From a checkpoint of a small mixture-of-experts model trained on Wikipedia.
Experts: 8 experts in each of 9 layers, 304 SwiGLU neurons an expert, a softmax router.
Training: a variant of Adam for the experts, 4535 steps.
Below are experts of layer 3 (counted from 0) of a mixture-of-experts language model. Rows are named router (the router's row for the expert), gate (a neuron's input weights, with its number), up (a neuron's input weights, with its number) and show model dimensions 384-511. Each number is 500 + 40 x the weight over its row's rms, rounded and kept within 0 to 999. Numbers have three digits each.
After each expert's rows: "comes after" lists some tokens at least twice as common just before its tokens as in all text. This comes from a sample of Wikipedia text that the model never trained on. Tokens count by the router's weight.

# expert 4
router:475464493501524441559440510526525573528468454493489481435521557475539543454531513459502451510476504494500547526445548526522556563458512456458451451459500495513513546495531523505526553577452463507534434509474527485428504511485497491445454481482510487440501499478468502495474427521479497529463491534479498540478507544474509477542509520560474519515532511507484470450517566449454520448574
gate6:525500521501499504560468497511488482577499496484493492496469564476550476373499462516507496486420514500528415548554474504504422583542505466485518457571517514558535467581569500504474535574415481517518532502548529448470512530485440555523496480547477408538477465506558446571454464497515561493493548520522491488526484497438565532534484475575426547434583506590488471514541520542550504472543
up6:443497464482422525487506456474481483482451525435447476454489439490502488448512540489490510482499491560454538467474473498472560563587502445483537479500547454432484567548452544516465538501461535542442576453543390607501521563526536515584411516435540540543534499504457451461453521499385500519565546530569460462513401519484446509529498488476490551478482500460480463482451546490448645479536
gate7:467481492464561510490506508490494478524473515446524484462470475591530493459554480493589472573533560542486428503461480527568525520418512538489528477584442562487509492432454552480537530526528508461491464517518496565424487601423552494463530494470517458519484457458546509471487405471494475518457554464448516544500470566508495522463506595527488436505489524484462475510460404546449516447513
up7:489454517520461474556435435486573548545498502454554480558505516469511508494493477472499548462534511539591565546557544445532453432478520499525464485433587508504489528472519477452484558434470484468493532418459516505573484492464558487476511464494483376450511536441531519524511544498471542557488452508499487474443495559550490478417566497538534553482532479532522504464527411529571460488510
gate8:495534509488511524432519559554460498534470507590533543518487483468418567462494523514531500498531514475478494551535398514448481389456428512530506486488435464508545510587478508554437498475453508499499508495527483529498473543451474504427443530443513486489512538475535479525525469449547500527495514524539516461497491447480513463497444441558509556583522493471545528471505528461507491485555
up8:500449502561488505537473518552478550453508465584548507474477513580417475469437534512527445548446544498444530507526463442419520457506488488458434477482408405504482468428551534571493499505500531540530471507447503475450496563513532511488460528529525479552546525486479493446413453468571502416455482475504512544474465486492481541521525552537536488541501501444535498557531479479458509442558
comes after: " ", " of", " the", " in", " a", " with"

# expert 3
router:469513582551438467464619564440522467457453535472546646484432484413527530575470506491447483524480516496498484525493485454465474478567496540549542599533533472527469541480488542486471561530487434411520492532461511427524461496520470538477465512535475473566507414508470447519529563544554438487459493554499509464492460501478455573468552488441479465495540531442444557611560500490460450474449
gate6:495524491487481433455424515507497513559542468482485522529464533445544509519555477538442450434411527502496538533444438491520500479532508453521510585495549456476504524485532516458484548538501555446508422444520511505523454447509525417471439546531433426478477469470521510433518505540509534496460446508592508507493489517541488509528476519522487467449506483539512543499581460538465437469589
up6:457531509538471496510543552495452440599535492507414526493492468488479476572496481471592476487519652454495475479504569494441507429588494502477501531451475467468503474514490456466472530534503544549506459474481513446495478558563483528496494540541503513522536588471495502512482443527426490563508473461502520520537481476445510471520486531480517510467500409490508455546449537536466526493522
gate7:469491466535483468471459446578542465444493501575510513551461466545455492437558563491520525475497534528471428503505476535482503399382528466508490556406534478442493471565459426497537560560410519464525498541453464510516459540455488511459450467514520520497520492504496443501553434549506436495478504564549525498496475477381517512566436516460501484509527472540527492545518507483410510430506
up7:532495522521520453472568498545498478550491542527514507543450534485568506473477471552468500489500548489524448524593506535486523507432513441511508515506518505447555499542514464544500526494498510566484412506466516456490528491443485518409557488499497417469472474501523499497544509519473546530426515513513557427427497441500508494456491435535475540459506379544489507529537457507500463453566
gate8:506531505484500417560482498456537508457524573517517511507436512481481536475495499570491438491508518479451504512581480551568461475523544515447476506508538584510412524493516537453518514523557498525470491452498494480478484570555433436531579572527395373495475525546550499510506458515498453481556466499481551581502471506494502538469451478478444499522403489477479585485475543483551485490579
up8:496511469561565518488540474430480516532482406478514469529583521506559436467469503494519538577525514489544530485530490515492578497489482493540548530382500511503480477592564490524431464494547427514516404466498540500534540498417548539463450477564515512486502530445528471505460439501455520514556554493474464475468537488500485443412484511521546453452492514537480476426465477467511517495487
comes after: " |", " ", "3", "–", "4", "6"

# expert 2
router:567555478527540505478503486520525529479486507480463474527458534513499448552574497440472478454512513494472464416582619513490539476543473476532520501478458517538536488563495457436491454524486513561487527360484490556524485535451481443508492510521512546556495468493538463521530510533515525501472497484487487527480480523526505536464510455496547506489473506504556543545449474576479499558519
gate6:534516495524504546486530520536473446530514468485454513453546448504493489503478473467503471507571515528527565493477541487547540454535499458484570468493513488484500477646465491505525491507472516456479522491465488492530499578489517521480508504469568506449469509506517527534441417490384507539543635527572480450471501520498485458484488431516509478531498473457414473642559527482456503503485
up6:522419516500600432475513454451497453459455615467573506549473498461449560547509474545491496475429556490471490535508432460461453580501442465490553607501481454521530492427486524491524555525459447481494462544494495480484525466511468484445490477523500520481513490508459519478563519498540495525470543480446536424517467470486477507527509529525426468505413489511517497457444497497502447487447
gate7:492416453462520449496454521497456537500509511511492482516551475592545475431458484465499454533427481485503384494507525493466456537543492484513472491489472474441448504498429520560415458610565552505502491504447488428473532472538506493428510545453493471413501495444550495531542511553533567557552503510505461579520485439444527479458535466416495555550505458492514540512533483547500480447509
up7:456467453447439491522449500464466473496428464464473490496592539523466522517487484424479473489525455451464481540560535480490464513623505536509509402453474453509509467543477475565507452512499468514515469470433515436574514482543514493494505497484547492486535511426537511466507527481466472529467557475493436447506462494532527538530441545424536561525532437532497538518462591575501553530517
gate8:494465518463492500476512503534520490511389547510509573533460521479523570516524477628513504482540444495442530572477500470464559530490539496483482480493556549477481556560443517498485555548479503465537505463494415533508494466568463452525583445566497474491509469535474593546543449494515507490546464502566479502417452533544504366493491452487580515546503469429539438506471462536485565509525
up8:484501551499555499548494478525512545508472493517468496524467505511538565422550471522515500456528422536462584524505494486504556518490518512520454415515513500488459493604526475482524517520570478510538503434501557579522527572548460523474552448490459491550511548536453523488525509527480451514486407443583478554473482531491522439417508453517546549456451484418573473473544439477480558516554
comes after: "\n", "i", " Sa", "\"", " A", " Ha"

# expert 5
router:505494516473511467481537454547447462481548502551450484486504449468469509529457526565548525480455490457542576491513510531480456551452519598512516490483475532548565548468438481489464512416489497457505565514538449582469412457467442550537519484481516499499487541532510529454491510437567496457533422443534501471532565527495469458532489526537469437534504516521508456472473473513553470509410
gate6:481432585516444505496469507518532526432454464512474493527505478554517492493552513547478541577497519437512461499559504539472428427474517487437443562509476487502494547544446524511480465570488528493517482466486482522508497538439458510572503459524461502501545531427512507513472523490508450470474428508474540546460565558542572482507513476497502604535481539540468533483565517588495467563471
up6:484474452468496445531515444477523540551435541553506586500532500515540530557468547420512477472477515524446439555479499452624524538529467458512529467461571510548485462466488538482498538485546419479554556524502511462529501461545488492475507480515478485504489495523498524542588494542464455518524475516438503497504503467527529441463489492456499499475492426507583489492464490505466539450614
gate7:522525494466474478454524510507513446467466498521462494480470421504539506550514467474571514490495504482495501492489438529507542611521500493497573491574473438562520525532523544505579507449488441528540487525558486533446434484505497508459515543464521501494561563491483509456475606539434436435502525438475570510544532436421438545502497518492548414526447506436502495493515423407502629510492
up7:476502493523524510456462444544469468472488501464478494436480506526467527489521498468549472430470580534494485516525510564511504548440476486447488556535510525509476499538457563479562518480445525542525463540571491537467497430477452498465463539505453550497456444410545511499471516504532534479525431501511506480538518479485460454531541527501421528464506534510538449512498514485500552523497
gate8:485514499481477456478495445558505525438541479508495530537541571483544462455465500533462561459490409538602530600473479502508555475518527558507463449465454450554538457591571457460443431496588485530534560551478467521525538441572524511520483506534381453535517508467505554488525437517495474483492472475450537475444511532495506413524534459533506528505486469619531453498513494471489499488447
up8:504474505547431524598560478515516426476563506486464508527473479475512467499443517528513524499600500468547438560560512530520546441483508494498538464535511424548484523562437472481524553541495511498553577519582524437485529383507508558516449524550438522560520505445552465517444514461495584502527426513497490492471472488474474513552465472586525536461472477527548525493474469472479516460538
comes after: "\n", ".", "-", "==", "|", " ("

# expert 0
router:430516447486516551564463469463516452549523541485518434567557456636539487493497527521509559506522514502547497484566446458490418490513569525467484535496558479509454496533498493567467496531521524516514505515465552450490586579536515546534542422510480461433531568457573457481473493545453536501526518514487494460499467487562503479487488538443517542493485484507521497461467531496514505493521
gate6:527486491510373483455531510551473555527448545438481528552491537521491527542479564455563509453610513452517500482481534530546503438550562516522594503455566537469530498625500468471551505524485492561535593498528429462450475503519542493487464516477493484535533448511544494426530438472565459493494492430578533465564523560489492543478564520478481484455523460458476500538529538500480540451608
up6:477464482504560475546467552462544504507543432481528526475483521489435514456577493508444462500443502572460436533499488482483500506482432525487500522514438511485485480488556459453442489530471469446493506515492504524565522504432490493532553502561404490535460560456489509551591466537470505544533549449425503508540510521496516429569495569461506491513550469581629527467522499479512476478523
gate7:540531512441469523546481539433467435568473481562496427471536487439512485509475485440472453521522458473585523443552513536499485546495365489486444501500469504518567479509517514535445526430544509442490525490473510497510567528499522501551495504500474487504514591586549543534466494453525543526529519436506493500498574483442556504578527523580509429511442476402551480500497529555492474540513
up7:542484569449475461445525500449487475509561530522465496493542480490507537560449517535543504509498518565518582460486457458543507469488488516523543464461578486454479478492469490492520430449492497502450465486521515583580398477440491514568529515487461467520501477476461478497426526517580511495511481478502445572575453508548558527539538560556486486563516420427564472581537515512469551514530
gate8:523486518485506529546512498451534471405542515531541573451469498516455461520487502460450440520486491499467507512492515469476547457425555530489493467509541453439444469475475523483604468493476445442512513478501498510534546454565425517509565509403467464555468465423474488502520513499517477521481486530487495543523602514514428459559497534471496466492443506490487494488509510521509426446591
up8:453518459539508471440512498425491435435548524525465537521528547483517533482513497561425475494475506511563547509491466562459514492513489407522543520439550422534440518448484508473485531464569549467436522517556469515476539522445514487502455490493485464469519459523432547592435506478488528536507460501472504503566524516545470474444450468428546503465521566509592480529529537512509516491531
comes after: "1", "2", "0", "9", "8", "7"

# expert 6
router:507541554518420544488417513461507532516525484593479553495486529534502439393420477555532514574555437573487457543466564545559495479467451455451488401539488525426544430465522461520533558426515566544460503549541512483518575456497574462471587466467552516500466502541485581529492501458443528517533508506503543506482531489502536519469521461531547523461509437516524480591459448541500486481569
gate6:640531478504561483512525553539517522526522500577489534526560489552522413481496440507545473531496497470542527501509525507460332526503503564464479474454522431424480515519490445480566513490503483487476591450464572552530532470505498499493497544566445521524479478547453511531451530504516514534499502497506436512491461425503520520504415522470480464544487489508564519543521441534544436530458
up6:512482500504523553535546463459467389517498487509487503485459524510535494515511532529476549524482537531498517489526573480506432571405490556514556485457540523502447494534444478523568468487477524538484530493531531525559514459502458535529490537493487499516488503506510487477525452416598530434498417511461451578543525445542523531504498523516483500509581514403514496561484492531501520478432
gate7:476539522487495436487489499616469517488495383462418435494545427529452484455457512488409450560475506503528517486482449428534525524495510454506473488483511447462541519514534582479530472482474516504511437451472521510494479529539525519527512504492426493486438566532551406508491512541505488507450506465496485536523465479518544519433430518467481564474460513640498539459522542504551497567527
up7:575536430475495492487531526450492529550543495416498524529524498499496551564553541539504568479476527479452526442435483503592459486496514497561508557521454521437468482478453524523501450511544481459563441450537497465479454464476477421425468456474485509491498472465446491495477528505551468504476473435434584457522448481591469471458489493474395510486547576446440532511484483526471553546524
gate8:490503505585513417492541551420515492440512502452491503578482508517475514502522508599509548474559520459480512499482484505454542462529459502451462516535468485522521544548515487506526503551507548502561479461522523505518456438501513455487536555522529503524455536454565534527498456599544452502467520474483478458484379526416462492446487515536515474469546454494535547488497448561456509509555
up8:478437562463474475521437576424424515459500504501412483562503520529421498447525496509459514458543510482510425499557466523527520520482514510472440521489414483502486482497516463541522554535523564602508554501489493470453469541514415419444423465454453417495472477452432528538482550524517448532443534449498508533508515481453551532550535481531546525465511423446490527471526481505514500508471
comes after: " ", " (", ".", ")", "–", " \""

# expert 7
router:523445534448564507484559463523467489474528540457596511524464491453487563502529474477479512473467464485429468539486349501478498464531460377483519551535498465491427472453546486475447420470520552527482448575459506495566524457503508501531475607482482512447503461536471499485561523460486561514556519544510514490556485407511532471535443459496463566506507451534467460456566538516461500537460
gate6:462533487532562500503397535526462416438483468472489535446484508459499498537520478524466565506519531437494439431523479514496533456535510467516478489481525558516452559495574514499504499541472479498479432445495418432501474454452508461521520525460546511490477461458529508535465461475446486512546479450491459488483501502526489523483490561508524482474577475490560502440498555514541589480473
up6:456473532519504466544470487482520516485511505452530473501534472497449539412572450531476527512563537450504505507513500572508461502527502549461532467410454497421499493491493505546481548460506554422493538504495480566510501532475484490544463429547463517503493438534520460499523513539491447500390501455579557566472522472509513494532511425490498537465479525527544558549582523541473504520402
gate7:489498513618529508534531497493569570524474536455546557432447444466534526551516519589498468419555473489509617466530485499500487557473494451568499434539510534521518553484543464483591515476475428493523523544488488497462424528471537589525502479514529511514499533517525477474408429462517454498460470565467520498488466535489547537458497530514491514502540460528466510529518509498512491563484
up7:447502525429593505507489479448469541524476478514518568493494471404456465528504538438573525509505484486455517473501454545468479532445526506530491470489471480462571462512453447519539515463483475498471505499529478545555443522405486524559526534512522512543489497509540536513507463516485480377461545382550494500506480526512507535515483501531527490602597484494544517508530559531459487517459
gate8:514515463486515571548508493551533594512445534546464516412538505469446509542534573510467463478532509466513517511487527556518495476523441491558504471522508540522523521508504528502495524466463432487507526465554483553493390540505551492470451449516609534440460497516527576514479540480457480491484512480591508533490454561511558524501480400525471457498517494515541598464559514460472504459479
up8:549514462566520500510516476456534455480472493501496522432396473542470524539566524486556592548538524514435528529525517397499497481511436505528536538489524540498491531422516517448487487487511471499499510473479476503537508527553521506513562465500512546488474461537498512516482454536546468506513503508526558481503440464488490459448500555476495517470501570453449561475495478488429460462424
comes after: " |", ",", "|", ":", " was", " is"